From a checkpoint of a small mixture-of-experts model trained on Wikipedia.
Experts: 32 experts in each of 13 layers, 144 xIELU neurons an expert, 2 picks a token, a sigmoid router, a shared expert of 128 neurons.
Below are experts of layer 7 (counted from 0) of a mixture-of-experts language model. Rows are named up (a neuron's input weights, with its number) and show model dimensions 0-191. Each number is 128 + 24 x the weight over its row's rms, rounded and kept within 0 to 255. Numbers have three digits each.
Before each expert's rows: a language model's description of what the expert responds to. This comes from a sample of Wikipedia text that the model never trained on.

# expert 5
It responds to: Latin prefix pieces. Word-initial prefix pieces like re, con, de, ex, pre, dis, often split mid-word as in re-con-ciled or ex-pired.
up4:125114116092119164097153152094114139129118096138091131109108138112141141091114137088077117160154141096152077158135074138151135104100143131115150143132103181118130146130168128131120161119132164129120146157126193115136110119108112112147070169097093097089174121127160155113139130166151139135113134126119131108110083162119155094101167168109113125132112145123151142118142083136079130166159113125132154126099143121125133135144129150135123126140135134125146142147139111151115086126086130120158105104089155170111135161098157083107069153134122134152120101099124144147125101165105127120
up5:140090087125077113096130120140143130091140153094141119116159137115116110116115148136114157069159105148137109115108123136125101114142153121150084170137152110119099135140104097113097149129130135108155100110145154121103104179143125126122179128138148128164126120118148113096129153109101088104117135094165105095087124074095141121120133123102099124136128104159113103149101165096141143169149166129145140128111146106106115114154100104169097150102137097148141110129117140090101172131094101154114147180111139184111127095079132113133143115152116142200122124124094113121131159129169118146
up6:102135113158093139133140138119114121135161147128098107140101088163124144134124121185129126091103124151081133140168119130132139095155135138123134162128092099148093140156198141095136142140104128122089129120136093103104117161130123084127088095109136125150144139180077118121127106126116138130129132094126183152120137193115160121108154125149121141167115131196142108143148150134131107114102099137114099141133124141109112114090176113153088135120125098139110161094134128066113145130098121147113093144128157117102112109101089127129145107101125125089124149102171087089126111152162128125
up7:117126114117092116113124115119085138113116125138115125145120110099131148100130141121095074112161120077132141140165115098139088160128129143111170159152136121126122156135118116102132130093131096112159129133123117147108113152113135155165131119137143096137161149150162176117172103121169153096110153113144072134132110146124102156157165127118094119110135120149113135096100166112134139164144138124129121123100159132091101100122136107156116098150143145107139149148153168107106094112094122115119154145111112125185155065096145104161099132088166122095152153078117107185193158138132127126

# expert 4
It responds to: Sentence-ending punctuation. Periods, closing parentheses and quote-period combinations ending sentences or list items, such as 1935. or (any race), plus some line breaks.
up5:109154150066137137099128166117140146106142117138146168139133141139113152126138149135109125124144141117115120102136123112114108122099153126131124150111125114116120130120157141108155142142080139122110115175130168103091106145134125138126132138157142126167166166152135127156137103137120125115119108125147189123145122133105149166108123173165144127129160120097129130137170103125120115158091126123100170140166113150076085173101142125149143090104143106145147132115150097094093144140105109196125135118158172135119166130139143130081084079159162134149076138107103191156125122161166126168
up6:118108117169107144095132098135126164140151090102119115072096127133096140136085129141150107136121118120092139099158147177103129123143151149104140141141138143144185100121116132134098178111133094181113166109132133111109099158125119091136151101137137161101112113104187171139128116123122140094160148104132111099149160120140117141126107143116087102090153146120121147121150126157124105135116143147123130108159073138112097139097116072113098138165095138113155111162132136167164140138127095130126106118141140119113146193118176130151130133136123166122160185145122130131122072165149123124
up7:126130130173103102146170147166115177118169092134139139121093107143142126135154130116142129123140084141133163133137108102094150145131116149095125102112132135125134108117121113133150098094095116109109137162115119125141140107201124151155134125125140128111145162152137111113146163131143195075111174117149154109118121152096081160124161185131127133108149133139129070111157160119132079132075165079131132118091091137135099119101134126124102145114091090139109143141128165122115088119128129133123147144123101111128109143131137097130101209122084116153118100107132134140150120115158141136
up8:099125102180117149169129129142127078159140125158106126130100140085150129143081140135117183118179119097152095123107113122138112093083181110106128115137155114153126139123104154097149097129139119143110123129125127174098148120077157142151098114106102076113084118132149147102144137130146145152102117156110088098104122150102084130110135094154130109172131110139126147136105140130120110139167109089086114145113132128103111119115068153157118122113160111132131152158128137097154187169105137091132129104117094129176139141142122133115113149148109138135149118123173136115079112162143120123

# expert 19
It responds to: Indefinite articles, adjectives. The articles a and an after is/was/into, plus descriptive words and participle endings such as known, single, involved, marine.
up13:078134164112134143142134078140120139066120147141112115140155159146116137115147148147101189167087127143145103125113121151129118094127143153124138110145144119111104107107119151122151159150115156167133159142168098105144158171144140121110141121169119146104092140159100179138102168131124083130121131156132120137138101107132179137130133123119091112128101104174116122168131167155120108112112147125139120153116136129133121148154150145125153093165115140126137147129156110157084111152144176109112101131099085109131199149114125082119128131156067136105171092121104111102101132122152144109
up14:146173139128143149153135124114124115137101205122151119123145151094152116178123127149141155120104106136142118112148197152131148122191124102156137114131098134159168160092114116132130133130123134075144074153136121120125133143135154120135139112164173122102114121131178153135111152174082139097161144149112144136092081116107117147104138088165120103173104118128142122143143122102167142133128139143102123153118117137131095138123130122083133155145121106118121128158119070091162134109129151166135096121145154160113131101073135138135110125130147105106142151103147089162164121172122105130
up15:089167100139134137110145114118098124128063112116121134142125133099109166098149136176162101123092104067144137132146148132111127083148121143135134159095126112185119116138132159135088166087139132111119157136137074144128137094115145110118128115124140147111098090149140150151116087112112136164157121116086124134152129132118148184121136152139103169140138120143128084124095144128145077146138127149117112190123151119145117145131121149110154116118126117157179110081123149166158110129146111131108163136140160153149144101149117120138098099122078146102171161136099133100122153160166099136
up16:170160124132118125106126159126147133148114109111115148122100089176076119144122108110193127112184100149099091115149140118145149097140124124107111117122108113131091099153134123100130173112094125167170131117123136139079127153136090119130112109136124144117156156126121119110171097146122188146187141107099143082126161096110112118105137134135136123125116127134141157170112075130138116100148128140135125160137149112153153142099130117188111171130118130122166098142172127102129139157098108157141090130090169098137125116114131085173119101135110125112143160109075118145151149155140128127

# expert 10
It responds to: Leading year digits. First or second digit of years and other numbers, especially the 1 or 9 in 1958, 1997, 2010, often in parentheses or tables.
up4:096116141159122095130102137122131119158117132111177087135143103102069143099122150125136136097140093111173121103142098078153116152164111142138135093139150107085129096145128138167147113134087129142153111092107166123139124124149147155109134108123113148136137142165194108139112134117116127104097121126122156102153140126117120105138095168135093100152152125092149049169145128125131123152108148131074098142067161114110126111102119116122132131148145162123150094078110185134131137148149128132177129130150101085138102127140094157114145116127131119121148082136112095144119133136163112131
up5:117155100123167100106089142136120111117114111124143166138109163097137096129131156130140144095139097135073166127093117143091130084123156115119107149119174160117130094166173096089138124120106153149140136118100124139130170132106196156068141098166082124146130148119133118168107143152111102073100102134116121111114145141108141103110149116104171153096141126140140163127143138104159118098101128105127132156108137110182065127162145112122114166127141146132102088111129154127149132150142097157141108169124109128119094147109127144113110103092118134151150122132085131124159162125132149120
up6:113147121132100158112103098145087120126127145133133093101138146170100121146105116113079118129141112132098096110113116125106138119107097107128137109138145156111109165141143128136130182153127119113129095075156149121074139129117097099159150129142135102124132175174087071161109103143137128164154127123139145161144114130080116094120126109123085127156156130124141133099148075101077126143151147095116118144137094129121147150114137144157157102166108121127155114175136113080159129139161067085121102137084136124103131148147139092114129105137150096159143101106120071148110109124151130111
up7:112146129116137164114126121122101130117142135130133146120136117105098142087098159101134121148126127137136115116170089099112051131186115164099103136124183114096097114133166134136160154125116162145114141097151125121115159099156148115115093112104095102179074117174114152109116105102104083164106077118182166111140110117153107097134123120129154150163126134093119135127140118120137079084126137152103117171152121129153163157168083125115123127118155134157117173131113166140132144121132119158152128136148132144175143092126138132137154123125106137132145115135165159155150128163108121152

# expert 7
It responds to: Prepositions before noun phrases. Prepositions such as of, in, from, to, between, between a noun or verb and its object, as in domain of, belonged to.
up5:106078108147095145117102146171149157148096091153143176135145144168128129142112105110129156092075144117184102114177116138141128103145126122133117160142126115131136143114131095074144119127162148159119133079129107138089135132068154146093145137127099150093184197124141117153117146092120174097109150133131137127122126114133129136113107142135129142156157110140098087167121108149116134113124078116117073098115123140132128128136150095102108096157179165136120106136111136137119117173121131101101121129113122135138140134113169141170108137123156138110097113120165162155159146109116131127
up6:114154098105146145133099186105096114118171138123113097128095144143170108128117155097099127110145144122108120119177117107137179127147156150105122145146146136093136118101093105124114145151125157103107149127170162106109085140143125133116150117129128118082165097101132106162121131098153106095152191140130080178151136129074135163148149087122150132138135149146121150134156084150106092095154129117166167106145118155144141103101115144135116113135142128154131103138126156131095139135153132111109152108150107120131101131136070128129066127136121141070105151145104122131155156135126132176
up7:142156137129104120147112103110170155133137092106166136156117105083147155116100118150095160159161168139156155163130104135140146139124122109114184101124106126139142132111096157083108135145099145130119115127134125142132080095105163109128166144110131069105136177135143129137127094115132136150080117156131126109147186201096150111144155138133129110084135174142130164082125136137099098102163065117147133125132134125099140131096131107139128151138145138128125135158067116104154119151119123140152113103113132139160097136123137106146123127138081130093155133131132121080130142073129123116
up8:130114142089121146128135124118129121138127083146176143142164139199135101144116131148148083104099167105158119130125112181140141140151136089137150137137127136131155126123127117141113100138132090135134149121090115153101120120150170099092069149083164156131102083148165179138153147125105122127132122126130101117121084106150110104136168103191144112120121131154105106146081117136092143091128094153114099133132099080140126144126124156093126153146124141128152143128134109171150134123169114122154105146143174099116108131146104115121129142183150107090135136101147184131141117111122108167

# expert 27
It responds to: Place adjectives and modifiers. Adjectives and name parts before nouns, especially New, South, North, National, public, western, plus the adjective ending al.
up3:140132172121134168135101138150120084112131127119135149108161153112118165177090155144121174095099116114132143117126087141098153124154113092172128137090132132099111162131190153117153103166115125098158096143114098094118074079138130162121158144137133114135114152112119173097134121137133103087112093143098124143135127151123139099140140111156176158157131150118170092096126135120084116164138118136105171110138124111167122146138135154183139150153118164130159133168162115138124124178163120153146156133107114134142110172136161129121154144139139139130136110145144144114119158098166108143
up4:146138138200136112099093096101151128102101134081103058122133143125169094158096106111141102101136136136128152095123142159119128119156106165159153135175133116144128127104165142107159103126094120155123140148135137091123141125124138164133129090157136099112163133139123143146110106160171124117144159117119138120104143079098174142154106102122154119123138133094118110112133141090145099121129131134140149086162139115138119133149122103112119173093100153163085130128149179141134128108094130150138129136142105180133155093139127172084132101121174142177130128101121159123141131142168092112
up5:123137136132136139129161139117135140145128134154149104167138149089107117098106129136136144075114136153166149129175125111154122096111098124113098132111121141130120135125112142097127122167140148143132137135106097110180111147143106130152146128145137134124135106139111186144132132157126137113131162149140127086118163126162133176150063106133082126103128100115113160146187121144149137121152122120139146162100156094097126077135120115142144145097131145158102167122106165136132095081162154199112150144174110171121137133094152135065128134119126192141173139095117139100148138119163141117
up6:093138128173131166104091127164136121116116146170181158125166069139136152135111103157161139089115150113129153128167128123125099099103136125144142156101141149155072147141118131133136138121124142158150148091102138103127107122140132099121130142116133137136135140150099149156140166112140086136080170090146126124141115131146168137159143073117161131091132099131135135122126150083144125160098161141106140105126113113123092142147071157136139138120140111128156125157112171163107186097153103124129159093151152120133124120138131133063120129179111091125153104124128158078136111145141106116